Weights of a small mixture-of-experts language model, trained from scratch on English Wikipedia: 256 experts in each of 11 layers, 3740 steps.
Below are experts of layer 2 (counted from 0) of a mixture-of-experts language model. Rows are named router (the router's row for the expert), gate (a neuron's input weights, with its number), up (a neuron's input weights, with its number) and show model dimensions 0-95. Each number is 500 + 40 x the weight over its row's rms, rounded and kept within 0 to 999. Numbers have three digits each.
Before each expert's rows: "mostly gets" lists some tokens that are sent to it at least half of the time. This comes from a sample of Wikipedia text that the model never trained on.

# expert 147
mostly gets: "%", "der", "ation", "ement", "ults", "ration"
router:590436506530491482457450547462448482565450507562467516505467515588502492552498492555495443519489490540509471516527459415453482495513531515573453580470498548530540437533519470428514527491440575518476561549522545533452540484498422541535445535492517517501522515517542506475476524527500475422
gate0:517462447457483420509541520456582585527448476484507461498510537545560456401548544563525463537480473459477548488499486454453481492550483424506501542396505512477504566528448481517541523445479492535505501475550494518543489520418488454455518420522484496496501542436526440459508480483464498496
up0:500510518498566530439440508564434493485604413506452516513474488465542498543505522493436445479476475561502505492533493522534511456545578507446450510536485500461496451384534480510509517531487563536523463550476534516500455440569524455493520504451477562523496483527524473523493512481581595500
gate1:543490464471461533491448468550488508476521466466522402404496532518453489483482511581528545449515512427492501496484541403446476551529519473506502506486478510527520515508576529465503488499466488512578466398457479479469529546572522465469451502398487483458507532453514477475579529496446472545
up1:555472494558510434463460496575538477508548487568503487428507519542523490504485541599477498521478452465468483461511494470488534539490533498543525545426492567553503503502593510430510511456448508522541488473526511516424556482597455439451442528458509474489511537502497503465545508578491424469
gate2:543540555511506517481543496466460521498491493449526413528512463418488444496483475508485518408493450488496512489569465434570541510564486485515462582534477453521446608526456568513536532480530510506524541507426500500522552474474475464571480543518491471486553483573501429459516447467524539478
up2:486515494518512556561513444472489512572477494499517546533475517449489542579524505488481587485556464574539481519505551443495512494541548449525474531530502502541482498526566499548580480522564513475520523552582491560510541512513507457557499610477557468413505481583486522519522457439478539493
gate3:557510429522440548538526518482425537530499527516492522455489555506417563462523516507542536409563458545470501486506472524442501486540549493545545546399504508460523574440525501454552552444482518493567519495539487506528494442483470529565477527505555430571506541455474494503493449487515528494
up3:480478593477516489488499462526553466483467506559566513503525493501585458521466463496440540605503536463506530575462476511547508463495495457484482492586492437523514488496450565489437478548518473496415463448461476534507464547483516416492529483476479587493463492571552534533561545511521500520
gate4:525526480510516495570477502491508452543536453482443501552508569517447535566428513485431506501582501595494536506552514512531546534512570483504512515558500532547431394510496469484523539532528498517538440564501540549573565504429481543519523527520546479472556486527526514547541554499509472453
up4:508485515442506560478530480450589509582489509504454517493518465508524545480508458529503460468560517346505475460468502470526445471463529435490421518481471463460459581465487496492476540470496509505463588505399493442493479500541542440495469458498497532554482486445466492507507568500536486485
gate5:479466467557507459505472521441461454565523482498415477467531579544445536543440550500474518477512461613522478452486498434537493535539535514562472530485541559528450469512506470450524511527464495507571467510522560522494520500432431522487490537471541407440521483562539496493484558455478528473
up5:468531526422470568493515474575568545485435501472551467560499432495521522400533471514504443532497501417462485511454522544455514467456456477456492434478429453488565525490525549507463503506515490477482485494449461474467474505481577451473493462538444569509516541444446477487498482552445489435
gate6:493481506551470496505484516489438471531439538510549486458499475563439513543520449487520459507488432514520448505487489391550513517421505524533424463456582504468461478513485578404505532471451536488489519538487465474466488488475485477498489506548538412428453471467533483508431465459546411494
up6:503476549480516570485477530492569490438550466488473454502529526443496465475439546544495541468523528399442508525492465537471502483569514473491585456573447529512551556461529492543492529460530492563547439488435580501551507512529577504445483436482511527532571473463477492487537524521471490549
gate7:547522447446499563518532528440439508541407486508423580466467474540514541548540407528461517499524517517522533492489477413482494430548550469521478500488536509416475495574506537458501492559524505451462515487569498546537540445497445462530538522514563513469484480477532551533475477451493506445
up7:514500489476470504499483455500543489537491548502403506534531500571426493523515476536522504513455556517533423369514477526443498454502489502593481540509512515451512445483573511536449479524406516506504439539524528530500500506537487519463476510498389483524496524473521593572495561539509496506
gate8:524488472435487441401524528576509494449491514501527506442487563480496489465472449541565499467481485505478501497508538520558477459409458484531501433524512507503529531519546463493495498491477428599531464400578445542431473539482474507545455513541484462466468456495468482461465532435457441488
up8:490507494504506505547508456497475507553506449454395527528532439416468503551460386416450535531519586541537470501497490491517510510502466514525505488520434499489509517447449482520482494551504498535514555514511465552514470481572504479507491593439542573487540527541551484572574508452487542510
gate9:482483486504581443453486537505472472587464542504448527534537475595572495541451479451480407522538499568571461499509486461527455507545488500537432585515574457525496423532417525466527483517483528475486542513537537461533504495490429493528434546510514523471493524543521496539474503476558497490
up9:483571460481431530605541456524511529465528502487534560494395509457532558457581537532482601525530499512453528515490505561466541484495533482459553450479473470501514541490457470493508492586561475480512475498510492560488510456517551485465595497525509504521467511493455524421505481472471570533

# expert 136
mostly gets: "iam", " However", " did", " you", " far", " although"
router:456543497422524500526522454525500501545496472488465525513443444460539548517520428506497460510526546575470542481497473537495560535423483485570498528497506547496471479503423444449514511541506538467401486522440523469450465474503448514528560521531496489452503455518555576452486567604521565501
gate0:510407472425491463464511434536490475476473544550500539511540512455539424596475527452498506532514522469478552502426553584517532504513494465447556424487504492512478532593422539472503546516496522507559498545574467521544518488482536486497530510479479508506451498502474456465546497545515592553
up0:466531530553537522466510495522477481559444474496501509572522500540581495493503480459499564586456525545555482491510409553455496546540478451464518437423476463445550482435482444470500509565597495482483448457424515493476481532486549570469494478484555507493459583498526517511492532529508538511
gate1:490513520430539471467439444482470540482574539492490474431556501531572494518577517531468435492526501521455531425479488535532498513497513577461509429530416484539428481437480527535463457511492515559470523506479519557546558515514525451529541433438537547514539462424509492512444482541508492548
up1:463528494538468548550496505514519435470514530516557490523442499451446505403474458531529561519436470515540478591486513493524494501461448458556499535488497539477596531556516481531499546511533459437540477540567490511431512530458520542413497537583568487455490533531516535466565548493473474494
gate2:490497508522461494459500518524527481513457523473513447523409472468585523481492487514511468524489505589456492471508466505458521483470539480510521475506575530485505538401457499507562510486581520506458449548516497486545530501597503513489588539586529562431541528435516527457476501545558585451
up2:437524475453518475530484473499499531456561489498450557525571498563487470514469488507498452480476540487516497524577537448548458542435447534503463525503488524499525467568572465502461503524456462439562544468452535595447440512567454493486481452443414487501459488597541501538495494465533490467
gate3:459533566506535526531585534491506551456488496425529532511435454537510530468458499451460532523557491523551408480492478509492545499441541486532475452457506510497453527539511441497476511579540472532450539471505468490484435510437517598585537511497406510539470472514469459500424470552521505497
up3:553486469499474513487450451464519475426472515553529460475498419461475444519490449464495464517512564433417512543562563492476434537493407468513577537531424485476539518478499514518531565502452501521509534553520503523520480503503463471491498521515523507509558544512444521412589547491481476419
gate4:472443561476503488547496483488517451545483523507594450526519494480511474541519485441493433546479473521523505517533471482544473564474457465501478439585452523623457554434456528517551465510429541496509535515509519523454444509469435488453572540536476493460470518479538515546496553590490532488
up4:504533493556496482474474507503439561495456437498483528529466478519454528447486550582493516483517462467504450492434516485494489474524506539492512533427539483418497436560490511511478530485524492526441483509489450469558562555547586521559472479455480487576550473553420512424509450417463428514
gate5:522442480446533514499507532476431509474396529449552451465477459462479446439482548482490487530462515529545447439474447507535387443483541475479505485456505483467531464476534537555474517438416452486527534498527470493515558444448482487495575507514490551500543507520470499477556443493578446486
up5:461415513571517534462517483474439480463465504484540528539435419484495505536461504440487519508473473512492547445533438578514465507543515455522539471469486537464524512406487509426478457495532536588511483500501521458566566517488480494522502552582452460518554434489506501442470540571492540452
gate6:513573501470531455559442534535500476393581500496508520474485485436471535512502532488531426409439513424464508522550546517540561493499411480509538534481442496438524543451520483447531543480488493532498509525550494475506457553504493445517527502529547508492528498503527492415579529568448507523
up6:454423503463499486500500490533538444484516519498497462566427472520548537546500517422497504531492504540533573536532489456458464513469484411583458461459548509461499516524518509516503466505437457528518541456520542491418427432559473522558572456492467456457539450509485543460513582471502549537
gate7:481513541445550492471521566533439560501437441380502512504417489506542569509467498521522474503438503487544532532523456487511522505468549488489466476448533520592523488512511431496504466543486539444482460516460481420469514551486485544535526455502429465508510417534571539554508511566489519471
up7:508523520526481498520439455488554452489570527596451460463587509454463474507553464505478551485472478511446499529491548522443506459497468502504493502535484487419510524499471554507521585519519413526459480537601528601494462443530502444495487511506537540489514576510431453480509455498453481545
gate8:449554545457461457541512496502515531562495475537502569548538498493521532544451418445484463520545565523461573561460516582512542456476523490542472525499592556494492510559487443453503529577445508453412539465440484442474439540541475475533518519476477512498500490530533520499516494511517550557
up8:572431455552524558409500495477484495445487503478547444455481454501457475445551571497500513500425416452528443460504526463503492530535505491479550475497420463557496549468470571560475476451557485558538517541522522526537548475418506539447497493526545468502517507474435483496458469501484489445
gate9:469477522410484524537529469462430514474485502456472497477491469517582499483529444476581547447487531553511536401557440498460524447519495454536436453477545477513456547468493455492543461516480511466389521445486499456540506500520555547521517495520474533506443470435527507463445489539523429454
up9:505532467541497478464486536516572477500506542524530516485515545475389504490458556506451463535519510454511444571471534496538470540490525517445563545513479573523554455530509541506475552474528448566607495574520497555472502491451475487449470512480547480543536543561448469550556513488480576551

# expert 30
mostly gets: " information", " through", "ases", " times", "ating", "ories"
router:528496544559542492497532513388501447554459523529527487513528532469450482501431501459471455432491504562442491563470464459528485476491546570439429452499537583530492496509504545541554532485533448540526516553555510523524526532519500484561455511449581484480473521508485415511547546514501479571
gate0:489488478573512450499509508500515505461569586476474481603533468619490439504484477422498481454483534551493561499482539489523455490469549478373519497445533528552523471430551465516507467508532458544544487556519520474549521508496425541541503499472551528450507498485538444472504501483525476493
up0:471505501429456533501488501525519502521465447490487526413454493399485554444536526585526496544514454469523470470506509482495510502551413519613521455475448487449518532524464555461455458492460512463433514475491492499458509464495547483415526461525423471555524515478474550532491521506414527453
gate1:475511488514430483478509424517518529491456536560486514425517559508560491493541473579505499474444485467490489472531494579496466486554479507513518463520441464478607564526467514529481460464487532548504440469556549400509445599557573501495490539560496491476450507493468521555548537496492466492
up1:542510534520501454505502480449484520538440535542548467518438561540514507511443487455458458488444446456501518536546483483509490531506528541426455531538552532445509525577528528593573518490469471512446531484576558477520493543607523475533462558492527545458476562460508483554495524558494452542
gate2:480403572518522518451550598413523481603489501481415469522522512486488424532480497566510457462527515457525554486474495508462506504515487521472492491508501476533423505526474478516486508464490566437459526512585525457538512469549493456526483478515574472506464456450458528469436572525501450492
up2:521588448449492483441516476557482597459490505574637599561547495499488514534519463444509505487479539516439536521474577450523515505517460463543467502500515496469500555523522528472492512524517489484553514517465462522493508448511541528491471466506427465474470494491519474551573509480513581555
gate3:497483483421477480472512469554598518436557455475480547462487539448484450458532588520494463516456405491481520570504503474427537462462504491450455516511524482536549483426513530530457485471558483421500496485451496504506502494426499426484521525504543506527445530502486543477468412486513520580
up3:486522479473523529477478470417529484442500470480510507508512574554486573528480480556466555495468564536565522470504485509510461546495425480596457465457389450451502513530533469518458400512508498515450510489514495491503522535478572561492505467523432477505575503483531488545457536450543432465
gate4:451539473570474570521444550462530488543528573463525473523537526530438523524412518418544475459486502504515537512462503477568472475507474522427460503460563526479496496531606522485533486523451442536492557536552532444570523491560461461537476479461473520494511508486540485585528475563462504522
up4:550490484427532453473545500587483500463551444494463560451472491466574476456574511583516544526493535491520448451518492578502523501536504446557536460538437461490500515468455463525414493498522527482521449469469429555466450469449545558445506484533508450540524512493463496430464514478514505449
gate5:463471504559495508461487551377502512548507492494504441517513519548465466496418549460471549482590532488537553486460475513542457527471479492468548480486515535522487439547448529579554521456458543435502531488521538511534444496489484464508503449462536494446538523465546474516541528616475447555
up5:464478549559480468467505533412495512575496478517449456526451482504468452574497527453455558482564502565521576548468520429499519506488495470473527471471474521569469503502419456519579507492532495471482563487557550527514413502445444425551540464444559513471513493506506486527490545544518528526
gate6:501541501495440435526506487425477507549470508480533504492479568513506494552431467501529505486499437510441526497496483557541499423536512534485440534530528497445492428509430478473510464508545547539462474520525501590481402455601492544459496453497506484482441560491470554595467516526531531556
up6:505464548540493470491525513425455506568446489489543555496465549470497479508426477484483482479531468507422526481527478544539509459536538523472444566557530537465486397516471465478541494499554535549446522520511452569535457462547517562523465525489484433482456504546417564516415521512516529567
gate7:480427567565501484591550533451499482469442561477432445490457531521463500519528491450473572504565578481548499508509487526529451526481508571465495474439524538514470459523512431489496504459524516519474521508578500444535458502460521529492440480556558496456479477482469560489405458445451476492
up7:530480559569517505595561504490524448464463507477431462505476488469487510548546486512451559515591573515528504512483430557511465548473542595496511487425524514491478475524490444506495537485491505496458567572526456525546483490435512496501476488521584548470483473472484533453406493474431479493
gate8:499481473467507498530520463511473472499550567459544488545498460441514463553491500491504481438487534457576569505472556564558498416483444481426509397471512508523459487509484516532473477558527508517511519431464451488485541540496501466576502463522510548512416442470517447434592560541532485497
up8:561463528498554456557588431535508463481521525519535563530447481410517515486562497449444447525478563512508545475477447527467559542467509445535483553534517499583475531469479421514500528482530506491525486522460480546459557519525548463517545531546573524453459503543471464452534521565540500542
gate9:458455524520489495449491529518581481502576500502462524544556567450488461502464459437470543518499474539480534559479517435618438545444490455426425491419575560504479488497509517500568538510524504508466542504496494468498501497527484493519537502425531433488420475481488490414490509489496530511
up9:423521506543494518467455623528473477455575600490470448575512510480542505481490476459518517475524479587513457518468557509546422576500494543451471449455487540531507405480511503475565503518496484541508525515525483496522516505452448533552567517476449503494465446469536495471524504538492504563